Weights of a small mixture-of-experts language model, trained from scratch on English Wikipedia.
Training: a variant of Muon for the experts, 368M tokens, 2805 steps.
Below are experts of layer 4 (counted from 0) of a mixture-of-experts language model. Rows are named router (the router's row for the expert), gate (a neuron's input weights, with its number), up (a neuron's input weights, with its number) and show model dimensions 0-223. Each number is 500 + 25 x the weight over its row's rms, rounded and kept within 0 to 999. Numbers have three digits each.
Before each expert's rows: "comes after" lists some tokens at least twice as common just before its tokens as in all text; "gets" lists some tokens that make up at least twice as much of what it gets as of all text. This comes from a sample of Wikipedia text that the model never trained on. Tokens count by the router's weight.

# expert 4
comes after: " ", "201", "200", "202", "199", " ("
gets: "2", "1", "3", "4", "6", "5"
router:479485494523482520507481520474510483513479530523506519504511478524563468490517494552485473509516468516495435461496516517576477519529536480517517543522547502503488496499481499517516451524557472475513471512509504500502512517500491498539457458530467525471514514485495503514549518521476529470504516497463453482540468506462513523503521512497469484531482526543518523497519517526531454518525494495546507494503522462484500458474498468499498488492525491505467547507563491518496518481499502547489467501565506513470494519506487505511470499521481491458506542486460517482493479470458492507505471520496489546477467483506481488525457483512527465471494456501528467532501439506503493510514
gate1:460490498510484467494488502508499481520502505471479501459525463507509536524492479528478530488481501465536530495519448476477522509512522485478524464468526476507512513465494480545518505502465524495506534495473527494508528501507493501474473489504531517472497471465517499474506453521521467494472508454492453486493467508483516497569550490510497518458477505502513514485562532538490543484509511505516547462520479466526512491467465485474528511484473517485513472466486493478475491509475454458513505495468530538477510513512517544489463544515512495443523478561496503463509531535526497531457553455504494478462517484448512507528461496495540514541496510510458521515508474524523505503514
up1:436478542488534484463452506538497513521470498465509510504519520525531465500549455479504486489471519503538464542466507503427520523514504522495533527494484463522481474500547514522514501503489506502476519512461514481493471501528467510493514501485479474486502459496509529441531473523532486536521500480460470512477500477466494494524489476457503465474496509493512476480529540471460511473462544483526475472485483526487477476462491507549529483524429482525492492493502500462523467475550486478516530489523500490452534499486468490462493494503515521519488522495518512493533501483489494522481512506492499504495504517497518513476491509489503506494541466437480488531496555500513487528515

# expert 50
comes after: " ", "\n", "|", ".\n\n", " |\n", ")\n"
gets: " ", "-", " (", "–", "201", "200"
router:535551506478461486536492480482513546512508504511508582493523541494527474511483564480478500507465521499485506525460477553530481513506548493539474506502504506524490530489502574503522492495532506492443468482537513508494459492520484511489496473508517520474499492545480528477482510471493498480496509456466480533504501524491515519515512533504501486488570527493509460477507521443508494481461492522522449480541526479448497498502492525460548497492497488496497513435489471547500455497486455504572525491506518498522520518475523510503498475517512502482522486524496481472501521513539494497498464439528498564493490456470517531476468470501499497502527497529504496497535522521503510507488
gate1:487515478470480488494488513500492504519505494493495528535509528509497534514464478515529519473465527495487463517487519485447467517478477520478481512528504489496521457503508535502497499502505422524515522481509497499508513523520485546472518490506480528487484492494510487491476539520509474533460509502515530493535530549514531517478526500533530461526547515518493498465514457459454488497505500512519498526527545526491503489548546477521513518507471527497505499530489505565485513489501451443482513467509517496514477476475518481509511461517475515509539526504502507517522559514519525496548485537483468510519509451514457499484522499545448512470508489528522527511549512492528510516508
up1:524476492519487516515542484479510551519518496484488496502512512524488516503509452513500493516516522515491492522520512501498509480487546450449538523521492494533495509535543469506522512524478477431494469481535522493539482469510492531519494580523498484463496480525541487556499488465486513487521548508454476536532475480487515477504493538547487522491501533556480543476482497501481496536474499463488472435492534444515495503459514512491504496458483497516503542496494496486487507515518502482505466504498476461520509514460497479447495543500486446478489490494460502527503472492484543488483505515507502524443487531522501473513496510539529505534473499514483488490475497482487507466502

# expert 48
comes after: "-", "\n", ":", ")", "\n\n", " |\n"
gets: "-", " |", "\n", "|", ":", " by"
router:501556475500458530452500487498518462462503518509560466491529466494474474497538544508541483504526463485498486526483483510483532503496471467494502505494432501502541533492482498537531550511450494464476539501486494494501502509481494451499511494451494523521539502543476510516505508485468498462516472505522452519460505508476456469499478488519525496482475497498532519528516496473509495495484521477438494566495505527466520481549467534470478477477494470446526506473510521519505501543477468488490526467459504515532480491516480556510482493489516539509478452517500527501503460483485518493523480484485462510478487472477467477503471495513513537525531524487502553483495511505521501522465
gate0:513525527503509483506481504485505438492531518508494485486534515486496485520514466511536507495494539489538485519495535511486512482542501502487446525474475481483503475499524511524473542474456527467481481482488533499479526504486491480487502507491519538474495530512485449518498469484503476559506546521528524509480518515497498495477486502501487482489512499501458523489469496513513530514498562495552491460491474525479474542544504534522486490516476524555502445497476468511499585539488501496510531471519524519488525453507466526475506482460543469564493511437495486468485484496532504506514496490509506487507522441530471531526515508465519503486499485487484503464525469474500465516502
up0:516502498544512536510486488541495537496512486502506504530431516512483485486472512462482466580547478540480473526522479519510517487532504524468518524472499527525524479502473510439531507518468551453494474542498488485513471493517523473471523522483465514527498463508511470496510468496530521454488479463539478477543492505461482504466524491511498517532496503533488506488514518474475496497468477532429506506505503485475574468477502494533504500499514500457504480498547500542533450497456498531497517466481485479498506497478553491491488522491519520477525476517500489538487518484472478488473509501553491535481460504496530444488483518499461496484550493495474489488467545476502490536473

# expert 25
comes after: " |", "|", "201", "202", "–", "200"
gets: ")", " at", "%", "0", "1", "\""
router:556468538493470509507515484486478483545495521481480468490476458486540504493523513488482517496494472461503523503492507492434485485494474519485467490519515511496496516470459446499539458502490537484525518485480561473482511545512495492508488478515526489490512504499480475478524519516492491524487478443541521490501514499514482565524440468462528538542502513478476516524523478538501458534470521477494481456478477539531545479483549495523446488476497490481505474510488501497509511480477477504501488521541544525524473498548526522508518488465496551521545502502494495464523448511491508460514512471483507522533463497498489507529496476450480515519495499535480545477501499515497506480486
gate0:528520495489483486495481495511486482535508493480490454451467486477510488502459477495477460468493450467526527509500476479514520504476536519502485512509486524513515514532523430511497501491524530473499543487512508523481484520505527480507489513497539484516495549516528510466496490503491506504485454503501518530487510475472482501506446518493506498488473495443507511479519492497478511515478482519485513508500467511536540529533498496503497531545542473534502529522527506499532465487500427502502510520515478505496512457469476496528556500476521482508496482492490505504499479480479493514465490510500517495538478519504492508495481453529424519506499531579468558503556519504497507478502
up0:496481515482498518513513473454501467528550492524490476525530536482504501505517483485470539483546495483475529484479488499487529493473474504508466554513497517520509487505489526508495528526532485490504495471518522504488510485487465480472516472504536541493462481501483506498488486522526497526522535509507497512532502558488558498560476494502509473480524501454489487478472504469476460504493485480460481471477561490508499531486492496500491494523506490514491485459491519505516528503442470470487511493500494510506452509513518487492545512507493547483472527489467509507480481501492510508454471469513486501503487505523526502484517469490471564492509532504511510498509549502473460496476

# expert 40
comes after: "\n", " |\n", "-", ")\n", " \"", ".\n"
gets: " |", "-", "|", " The", ":", " \""
router:519490538522510536503510468488510530469506476487555494492503478516467483512498522491532467460503471494483500485481457510463525484498542491479518482497485524490516495464498514546439505508495528463531488519446496465523511468538511490541511532509564510479489479506502557462521481508517486538471502475477495502483507506484529500543500521493471529503481490497532463488536543484499504487501534491444483538508526520485524516524473479529510487515484469516518478492495496454488453466458497520502522477492521496482515512536558573478515484459492504535486499508516530493493493500478510444486476514521522506499523497511486515477459546535517496483529513513517532507512486455516478516479
gate0:487485486489449505505491542531505490483527531539495497518501561488534488464495520480523506463464507509503476533480480500536515491486483522507537487522475475537517482515471511515483451506523496523493523484495537474509492530488535447470515511469542531506514463512503492464511501474478496489491479491480482484503471482496500479543524476509449484496472503502509468532493521512537504436497451488472489475510507473535525497532485499483463488497503485552488491508513477526505498478465517498497509479444495501504469499532473500508482467471522473543486500488472469544492514494470466496497478513518537544479514586522471474520483507496482517515526475512525509468463493521511486444523
up0:499536492489479496490515453523512434490528475457486477495454493505515520528489512496477537522472501466481492500485492519476499491504479522500510445517448465502551456496509475492465524499479474500481464528483514497511479477506513500518500480501492482498479480532431493525490492500556494493478485521502516499465508454501467527495504512551482469492510522473558512502511556534545471518493498499494483502523525526450481514473483492521477492542470495486516490514468521515498508505484532479484511466528487503530488509488507553504516514481498506516489510467478483496498491507500515491466481507492521450503522503499486509480465480516479535446526524484552497493490472492545474492535

# expert 2
comes after: " ", "201", "200", "202", "199", "198"
gets: "1", "2", "4", "5", "0", "3"
router:487498485496511443498516514487506520508535491509484473518477472489513513513533488511501496501517510532524495512498496472534484536510558472536522478416486487496448545484487464529509467497498481465500487493510537507480466470503544538453507515490515540482519539481527481513499519537522515537486503464525468480525536535502458505496528529497504504542535496517523471536540509521469467539563502510506484463494532491493474485507476505516485471477487508498484465485504509492530504498469460519523468513507486514517541468493506496508533517518501476459512495520470518476495553512524502474516500505509496530526500516496441534467476497508499498500510468467473484497491471551498508471492
gate0:502512513490488501503449519507498522496492491480481483546513505494496462483490505471490476483509470480487457497452484489497453527523441461506468486503480496504549518493562532492492493529513517497511503498540467508512498452500486501500496493441505466508495500470521513452527489510510506515498534498517487505456482470463503541518502539513498512520513530486492477495481497525490491499541496517487508477512485487484471512491483499527522480468517533498470536481492494484460499503465467509490471499533463508535496510512497469482478560456495484508524471529470482486475485481506491521471453494498521509482573576483500514499525512455480498525488464499496472484488503499488525485517
up0:480432524507550550570464474494485475505464498469499471528494488500516463539463490490516469470544508469500485503500509546498490499515483508498486493556520514575465501512467493462477496502482441466486544546470529472489506475492474509554495512545525507519493536468526492514494496524485484507498507484515557493492484487514539489483554462561528513503452513495468537507493502506512509490510511518447424535503537508494489541518438508475535492490550510444502521509478488475500470527494504534494548512491522502468508495496515493547527512505453489531518511475504507487501509497518419481469527458516504468465483466504516455533510489508494512507471513516477495504474460488519484526483

# expert 58
comes after: " of", " as", " for", " is", " with", " to"
gets: " the", " a", " of", " as", " an", " for"
router:519451527524532499486473517503502480494500524505527530481543550516502466493476520513492484482512487455505477475469462534525459500504499536525501509550529497537473525535478502495523534564525466508504524527517485519539498498512476464538491520479500534528503502486572518476458469506529543511478494489469526491521499506540509486492466508496505506508526486534516472478522490514494470487456495516480525548483507465507479464518469499527470502550511559545479516474496491478531489470478467537484478530509480497463543498513469467503506488496502503510530514522481454519485489509444515459484491485539475535489474480469490488486497516519524504502515458514541468529485489518479523492464
gate0:490518493501468547541512497513461487477514503506523534470495501507506546491480512525522479519473519512465494527512534499474549499530474483510473465498519507511496531520536491518474499485466516514486467504514511532512504528498492464472523523478510463514474464534509485533466508534553485494490515441531522467483515473496523482488450537476492499477523499527523489482483526501485489467520524519509496534495476509451523517482483502508514513473523480512477512519519484492465493484463476510494533487479491464507487504469481502486536487513559493535514466497505509482542524489505519497475418469511549531551527565517487508508503477463475499519526505505541505446520487536505491478510
up0:495529500509468484500506496448471463495499451458529504500498532497514504513463500473522494524502467526472507514536516469502463501515452488533530487516463490540518473537550491523527462493501503503489518539493509495469500511499482543527477498500505475467448488494502465511493522502505489519563533494490469538501509437576504474519445522520504512432550526485525490488494446528469499451524508496533488480522490475484463562499465481491500502491497538495505494533441524541493493482468498532511495490493475498485503452461465509494504491526511501533483473469496472521492512485533495472501523516506481468543520496491492494488565484491470579465548519538468491496493481517476530519528

# expert 30
comes after: " of", " a", " in", " the", " with", " for"
gets: " the", " a", "'s", " an", " his", " The"
router:538453503509504488484477488532506490455470478510533505506537535501487465494501540513516485498498468475437509522470450479531469468554510505477513481503513494510495465503450462497482504513517445467519491512489530503492512508491453531546485526526518503527478484521495499486495465496508558467505474444498512450488469521514511449491512485474495468510494509530500500484494512510519509456480483500488455501485441512459516487489523509548440515514485518510498481491493500555494484457475459509472502517489520523498501499490462529510475491481515505534488539494473484505484491523461522476504512506486498484490462471496470510498543541494520506468511515561526501483515506497495532466514
gate0:517519540542501505487534470445508497500503515518494511558554484498498528476484523499460521521480477513493558494515487534504514487501513547503481504475477472547551531517461529527472508515491478524556533468467491490480460509465534456521492494476540505515508506523506506482495473464493521508505473478502473527474500508522464534524497519490522538479464486488467513535483501478520490496511503509532515496481468472461497515487489477490558483513540524514526498516503534537506507555521513515506505506462524530504493516514536505518521493499507489493504496480491515499525521506487545528518499471496495544526495530504514527501502513526529534512513513538470524457492540500466442560538
up0:483549515496521503532510570517477522526551558478469488528485537509480517457474481473452471557555434527504503530494515508480470503476459512509462512487472479482480517493519477484539509526515515510468546516506483492508508522514489502473486529466456484530451534504502470473495496477517489508487504483483536478470506522507488509474487518521483494504479463492506491460510487514515477481510547498475468494531499471515492488464473481509483482528507492480537526480477481499514506487530497481514543499488491511549509480485457512460511475536506509486474497503461484498465463510503539531506499478502531485465486484487477529494524491511473533570479454470466524493520515507519498547473

# expert 5
comes after: " |", " ", ";", "–", "0", "1"
gets: " ", " |\n", "–", "0", "1", "2"
router:483513464471507476477478505519501479506511482499521487548457508532540548470549462466466517537517539556507514507526520482480539451526510490523535526551513519536468508462504497462497514478510522529531501526483505519464480540487529517475512508514496481500484479533523510532496536487543509450514537499473463498457487513520486504498526506488525488506490498512477486474505495518482514505471496489504540547501538521530479494497500511521487495496527507484514510496484459472507475469529519462483520506492443519523441549463473469446501503521479513513482483502474508465472473507551479480503516513474480483509515474463499458511490441488487494546476502513466459544484482509489536479532
gate0:484517457465516514501466534494497504491491509509504522459470508484491487505518490476517447511487477481432510462502534529494547503481485509470507508482483498505511493482480524487496566493469508561492465489489494472541555500468518483520492521543501500530478477512529487522506522480558520521490492513548506481504515509538493519504500506466505496472541499545463512493487469483470495535501472505553541484506475519469510496539497529522455528533507530471513497493506487494463507490526463526514539528512485476493509492526506499462482527491464485480509572489498476512474480461512469510511468517523515499508503523518476499494461453571525502468508514490513484505506475486507495485512
up0:478477497507487487480466497509504528464520456514520494478481468516524543537501506515492530471567502483524490520472472516509497501484467532571514487519513492512491505498514482494435476487494482459431495499501480485487481537509483498502514498488507512481498521558495524510468533518500540548507494529522529507524450490525527486511558509501496500471478492505508545493508501448522560495475487495506463497534500515499516486482527519484488469484466504480504506502512528513502513471488490497490489529522504522496472511443504513499487458507482431472467477544490489506508508516502499549495515523492496520489506494467465520488504505506508485506477507476490505482512539505492505536513

# expert 41
comes after: " |\n", " of", " in", ".\n\n", " on", " to"
gets: " the", "|", " |", " The", ":", "The"
router:529474505522481506526530504488484466542515500496522543503508535534463549491511518478484553484522478460463475458485527529527490513535491485557499534492526501516505544538531500515532494463542535532524506466530494528508483484532471478501480476501505456517497472487566481487485521438517484555481470511485516503455550527548513454482486513500524517498503502523459472500480499502467503524529468532495484489515534507426521477515472514506513475468516514499479498555516518481478516468511471514474493498537545467499470519527472484538514492481519539551496458526516482488496464481513537469536472500511466495473452458538499498490497526505512478497467502490503497485489533490486515524494
gate1:504517513518506564510515521465538460528509488520524502539472514503498495527493508461537561564507502487465546447528500490526492492499527489538479498494486522499497502503479501499502504501509515461509505531533486461531493541516494457460516533503522473523502513498493469534502540463472488536551477494492473507516545539503503479559502488488515527529486472531492470499526446491502463483500532514513533518505509526500515470494469506492468535487485522496492490501472482474459546562562481480534510495482545450471516482468544528521517501487530517517451464475530498492459456490482474465538475483493464488503495470520463509538498498468539498505510495544517482540490465519535503449508
up1:508473528453496450539489515486536482509496522485512515531458525515477529545478546489493504502542497490521502505544502482502530509539495533535496478456494477558482480492509484467455471481557544516529526483494492494506481508528489511512467508509550476481499481558526497532522521475504458496483517522528507503479524522510482525517516526488502464490521515482526501479497478512470453489473518534487516522509508429500494528520492472460462503488518501521524499471540490488500477580471485495517511452530483472520467479475458515507508478518491489520455494483508486546504510487518504544512514494491463504475547491477544550473511501473527462496450517531470494496476510512448506513535

# expert 35
comes after: " |", "|", ";", " in", " January", ":"
gets: " ", "–", "201", "202", "200", "199"
router:492521475450453482484457493514481526519503495500522467475495544539508554507494519524524532522491498449512546526449495484485518476566486469521501478516550516463531514464523540482504463470510547508487510489485462495466470517503490493497517521548510478533488551559530477518499506541494481468454544504528493542491444552481469532448531520465478480454495519482505472530474513471485494531533498497507510522498516516510477471490488523530522493502495480460494499483491497535501524500500529525491487458532515461523462502467492513470526532509531493520504494507498502507496509531541495492480475471462482488515522495484516499484523452481452521472462477501516450498519518504486468515526
gate0:540488520502529472536488461495483512479520523535452507499501496498534471540517523496492504490499507473505485462526438492485498510490516586473492526543447516452489553528507495530515512487498510510514508480543499516512525479483501501556484503485487522525518477479496504505496520543573491500486531486576515450517504448505472494479502474516451533450529498506523511502470509505498506491532503479528489508533523451528537495496461520492517534500518537514504490480473504530475452500471536539476503508511493509515512503495537470519484522532473516518487546528507517509510529480515493537491458502516462511485543487447527474542474491460473514503484466502511491500505495522482470475524
up0:512471503473494489535491521508509501464510512500494494521529522495541494512516482478503519457509517451516502518489454525474515503456471499506474509474510490457496510516464503506520522521482491511463456462509519519502476507492496473515488508437517536511482496495511515504554505464503494534459546467511484510502513493474470494528531499524541475481502525472498508491504534506434492465540478499533499493504493518489544490515504498468534485470501508517522454483520512472491509493496521550452511519501464518491551483457515511520514489501485497513496516497492460495510552524465518495533536515531489525469534492495454464457506525554505500508485529484562490453512506501498506503505

# expert 12
comes after: " |", "0", " |\n", "1", ";", "2"
gets: " |", ";", "|", " |\n", " /", "0"
router:473510525530508489469491546505491433507520494521524509479492495487490474508516462513494506496508540501460510476487538459502510517509483476530512500513531514488503485534520449486508497494491503489535470504480488501502490453488540477524478506503520492480506522472498483517531511489522504497501458546503479456512530493461491436523483466501535496483510504449500547516489525534430477508461495507499485497515503512519532526524495479489462481476527510513482480513455512497529495519487506565492518513528507481488502517516533556478507502506517520557539474502495499455489527526502494491527492494483516473470462566529503508483498511512502521537476497546545542459496473500512505459481
gate1:497541520504495487541533515492522507532494500530503491481472520508499520522455509497457522509547528533490530535518483528485504458472494509514501466480514483500496462485516474482508488488511485484536500485464505513501532506497499516464490483490506495479488485478498450522488487470534504495500519537503520493519474466496537441512530503541546507529479476488500497494548472524529490551437467497515472500501492514440527451529488471495503491481500502538536446514494481507501524510485501504481538473536497547513494517474486492499487501430522512545513478501503533471476524539465497516525493504468543481525529516526511486537518484541500477484491489498558486503531493473488485495517
up1:527497487511536463507495526478481510503492489528514509539510479502502483472509487541483500509503488490475497531477536531524505531488466505502555511464508538498476464501495514483517511520537500526461478512456506484484461494507497519507480538474524475479482490478526533517474475523472491439525533468479532494476567443511494530479484488491499492488467471464492498467481490519490521504458516489472517518513489501484446479527563456500477490521528496511498511460506487509549504484520524474509522473546466523499543481472472514485497516472491501520489487488535493524463468535533520493503526442512465517503483520483466517476460472465532478530508490565447556469473533517511513487453

# expert 7
comes after: "\n", ")\n", "1", "0", "2", " |\n"
gets: ".", "-", " |", ":", "|", "\n"
router:535510483503502459461540546478517483494510478462489499500491543505472514497493479464488509541528498476497464493516456474487480504550500498486483511489485504531508495516477491525526514446508553531483514478514550469482532497521502504494470484456500557489504481530489504514480495489436482490517532490502529455516535526473473491480523538480525511475509506509503513479498464519493451524537548494527474484485503490515477466501514493461551469520547476492496445532541509476465476501492519487474507491483515513552489537460476458505533486487513526549531492490520516512501483474509501513484456489518466531480460506552534538515473481558475495502490505500549520529471513503468489511494
gate0:502493507522487510494482526479508539499517487494531510511494494489489494515473492516487506464503505472507538565505485495462508516472470500498455517490549499494501457527514503502547472507484440468529498454508515517535511483497497497467498539488482497473538504503522488514483467509487452494498501517486506491499514505514481494490464484458513501544517529487521538498524522483495471433522504488503518509535475524490485483549542510522486528463451493440455480493494514535484513514445507488466564444500525505515511503502511542483483535504494497485516495549490536496466496517466519494511504460496486501503520520513443481499487487456513478449496502529511491495490510470473503462528
up0:526503492455510490514462515483518510498482517514461526530485541502520464445517482493526518537491486488494486477476488488540517448477520453462523496530506478494493513498510528524513507484453526504512536497536459521491464496506504478496517551500546496476477504547496516481461482496515508506532527476489511507499471483489498517544493531521485473510494499460473503502485522495466506524478525518521514488495491464533555449492508534509495518510545512510546478504461497491476530519548507503519505553451482465468520524497533485524529519499507527485453485530536505477517506523508488547476474474486531499443497508551459505545493503476554485478480461524498533493486521515508526478479

# expert 26
comes after: " |", "|", ";", ":", " /", "″N"
gets: " ", "–", "′", "°", " $", " #"
router:481530461498461463486495456518469488505515532482553477470491503508541539521544496489486538495474528456531520536520515463506548467528512496525478478503507529537461488472530515477495511478517498499464527530474477463495505503498472512497497486513472466501498522526494513548485509551503493464479561529537519515465517502504491551475484502487506526457495511525486493510510514499475533549491490480472526496483493518498489487520465535542522471496522499477566510490479535511482486510504540544490496483491539459546482488486512487453497529503524455499521498494501491469478460519528475487521497495466474502509468480486525463467518486465499459500511541456479480515478516492465476503470
gate0:504524500513518468530527496531508460550516542519498513493526514502507461502496519512481544487500527501504516504494487522498448454502509473513491481481467491525511518523513499483457514457539540488510468507521522494520467470522405536474516498530466512523506499451526522527460508490478504479503513464541489493470484552499515469504484483487514500529485520521495515452499536508486462459528507484526472501539520492437508463474479518499536489466474502510445523524527523505518526472528504475483536474517523512464494514458555547527462496488485453525492532511494487485516476514553463501451461492466479523465465514519479550490505496476497514490506478509508523535509516495488496453509
up0:544477471491474495467468540510548493485483548455529487506499491519470536495489464505532486494508473499471525466502502538513466512531534491470521486507522489506501527524498511487498521492525510505473529515484549520498501514511459511471467500512465478554488500499512479539468509515462511533463434495465500499501458519507479522506513499504535476515531541494488534525481477524497442477523518512489507512462523499545506533525489501476459490491493510527488472518533509504467459507513467526483511452509534474480498519452536499517522503498519557492531496462453512464489479509532502451474540472502510442537545507503485520511509487527536527479508527491504538509474508491504507524493

# expert 60
comes after: " to", " of", " in", " for", " with", " by"
gets: " the", " a", " of", " his", " to", " The"
router:529426516498539459523492499464451522534474481491554490537496521515469472516485482510536476481485487479471502498488494513533490492506528485546517481519486478487505446499501505530523536496502459520490569497515488503528548497514473503507477500513499507544496471528552477445481547524533490503483504535517545473476502503496516478523486499488503524500512507563527475463495498534472497518508493496518493512499470496511485493532498478507467523522514520514481526548447499472482511503555446490485489513520522513482481443455466465521473523416519506520527483474482487509477471494476531442525479544525526457486498476462476536501502516512530488502509506522518466523492512516496541450504
gate1:516493491504515487518496502493480499503496499478504505477477468529467479537475484515486498472517485487490474527495479489526506502528478480533482500503496517511505531524518508499501514559501509517489478470511471497451466484511506459469457477491500484494475521442471505440487490522492501468492532526536519488481527489540514455526500525502556465498535490468504497487461494526502472491469481480552515467487480456529518468513472494485503502506531476527435496548481500492483538489497523481506498465485491506475477505511493469489529521497490482498478493510483505518512479489520485516526480511490512455512501492510500498513484487503529452564498538464470511526473493494478512512519
up1:513447508512547500502519558528469493486486495528489508477493482467480493497520494540499531506477524492498460492501530482515503458512531533502503525509516500497488500481487503509491486497491504516485511490494513495475487543476499481512534490449541496475497479553530483508516533500463504476534524508514500514515524496524477496555493450514544445491478461514470479508501498476536492522478503514479503474506476471473464450497538486471503491536485485460508516525517516492457494467488479508506493491518517500470516520507507509482486489527492483531513497525532542495520481557530490529438481522482447506507478460537498516489507488437478450532520499573474517487496487542511494531497

# expert 55
comes after: ",", ".", " which", " that", " he", " where"
gets: " and", ",", " was", " he", " that", " He"
router:445490478512499527534480472513490492485535502533452502482497502502496510487497520463526481524499494564527500509464535478498481489514463516490492463499462507518479541526523501507528461483493510516467458488513507455511495522509484520475502518473481534504498520528512498481511472511527478509463473565527536519494512493484486473464500499537537474526488495486477519523465445470498516450525502497523505525523466506504517510537523495534515515521469491539525497519536499465481532501537481491511489486484493498503508472468550467544503502477463443519504512451510474530502512488493534554533511504516505511504531531508502480531483504495534529507517471498528469458533471531498481537529
gate0:462515463481545494501539456517549508478465495494526488504549534497513476502473480499452477484520442501503549542546518503504500513489474525501510516463509494514558505551490471525490500535533529517501517541511510528519481546506505501491505509522490507524515481514526427528472502480528490506482498505515515493551509498475543492487495477482512469476496511483485524465492536518477483505460530475485466472475511470476497512537485497541498536495468454478509540470526477521515465463472513525488491520524491502472470526467488521474488524492529513494502477450485496519482494478522509510557483504468467495505458519454535512505509466479489527474563498510525506503494532498519507512502
up0:498532490474491456468521452507477483502498514508490514490497511510493470498545506524506548505499527525552521476515492506537501483485531466504499510522482472505474524468487500492474502472499503486506527500507523498460497501529480506499439512502485496466513499472523544444497461520462518472494458496509513533552506514540488509503470484487477453516501513514513552499493525486494490508496498491503494463477517498510465505485490512463500536474462464529456511475490499502534499481421531496526530500529490520448512526502501456536510483513488495500443534525484483473473460511514478507524460522474523518487459473493537497498483527537498525513535488512506463507520465498497537526502

# expert 6
comes after: " was", " is", " to", " it", " were", " are"
gets: " is", " was", " are", " be", " were", " as"
router:511503475539505502540478481500482465471509464531457515518524546470502483499480517529476476496536457512501546523483465521489505467525490510517466494526501497482491524513474501514527517550507512463493463507484494499502537539470508497486543513485482492496530489487519535483521485534500503520455537552489512465523486473516484485492470499455493484507510452459470478493506451480493452488510463535471511507494480485517518444532464453524495504521523520513454502470566510548479508499540483490518533503484520544480503500482534508458516530485454483489465546505496539512506507471454498548517474466505546508430515503507541503495520498515505505536488513551484480471479508489533490515473
gate0:542486512475511488497514556512482491479508516495485494492471525489487490513476495500506469523523493462485492504541491498500477496489499489513464485551533504499505456505535482500495490481534477499500511504469524526510478549477474560496506509570514475506500460514507429494484502521507474444495503537506508528488544524510490491522518528551511502479518481491498480473485506491514486507524457504533477468527508526518510482525436502438453533487500492490476445523531499560497517505517481484493499536513482485531528455491479501507499461455517495504472537511486540530496456523503526490547499521511515520491526456474536452469540518463520499518479534464495484512493493524490492471526
up0:540492549492474514565506489536481520516523510459482479470518453512494498519486493457495468512508476467499500528483550487532475498507498497466475536513491506490445480549532494511516467530485483525489502527513494515484522464504501510483492507488497485495503487484521508497493546485476466523497550485513494504490494449504468534496497451534542475485516511491466471527493508533531460530502524483501485543521501499528513513481477507486453487498512527499553539497504511511495519523486518521534521493449506536495524471522454530508485496474497496474469565508507500519494501463492514544461494502500497509494525480506490478491552478506510454503512519504484486476498452516531447511511

# expert 17
comes after: " |\n", "|", " in", " |\n\n", " on", "%"
gets: "|", " |", " in", "th", " first", " January"
router:512532464474522534500552542520476490528535509545522518507457495507466483501533492499473504526527515476539539491497490480501522543472493503498495514493566516503474523474514495481515463512499461493491511467499455513534457509485489525527505485520504482481468533477480481437487558495486475475568477489471526495470475466522495462476508506516502455526471481467482475501492528497486541491467499486548493499497519518470503459477497475504493474486487502498478509484481527513533512478510530472461470485518519531519489488519503532536497522517497493536520512512503532482475515514534489487542505537500498471480505522487486545511497528456508471482494502559513468482461510516506488490491
gate0:559509492486519513482501507531473500492448521497481519514483480495482482492480466518543483469496424469493450514506500503501498475456530500524477497516477511509522490512471514506507486529495495477492524481458470506504470485511492478484509527496529490510556483494507492446449551526511506548526481488502511518459514446523466492519478461518492477498485503496499497523497501463519485539512510528561506503494468486435470479506524510488485501524535507479485512546485513466478509477526459482514507518496491473502483461482516543460524489500471504495491484501494511510520552484501494488501511485466546468492516486460467496501515493492580553507505477549462509472514503498524498488508
up0:482503472516476449476428437493477508552511465504516496533532491515481457463461509494491467521497517509491481510505501539484479508477514473516512476512553500520529511504494485535493500539481516467488524485525554451498494494488524483496510516525514510487471499488526458510499467508497453525434538500535497479528518551490517485439552510497491549478528483504504523510513502463526489502536470553472528542477503489497529501533496474484517487523485488522462511472463486474485471532454512557537518500526517480519519488522470522429491518471520517498537517533526485493445534491474478497511505516529492514521516524542533495488504463533512462496487475487493436465499489465493508489498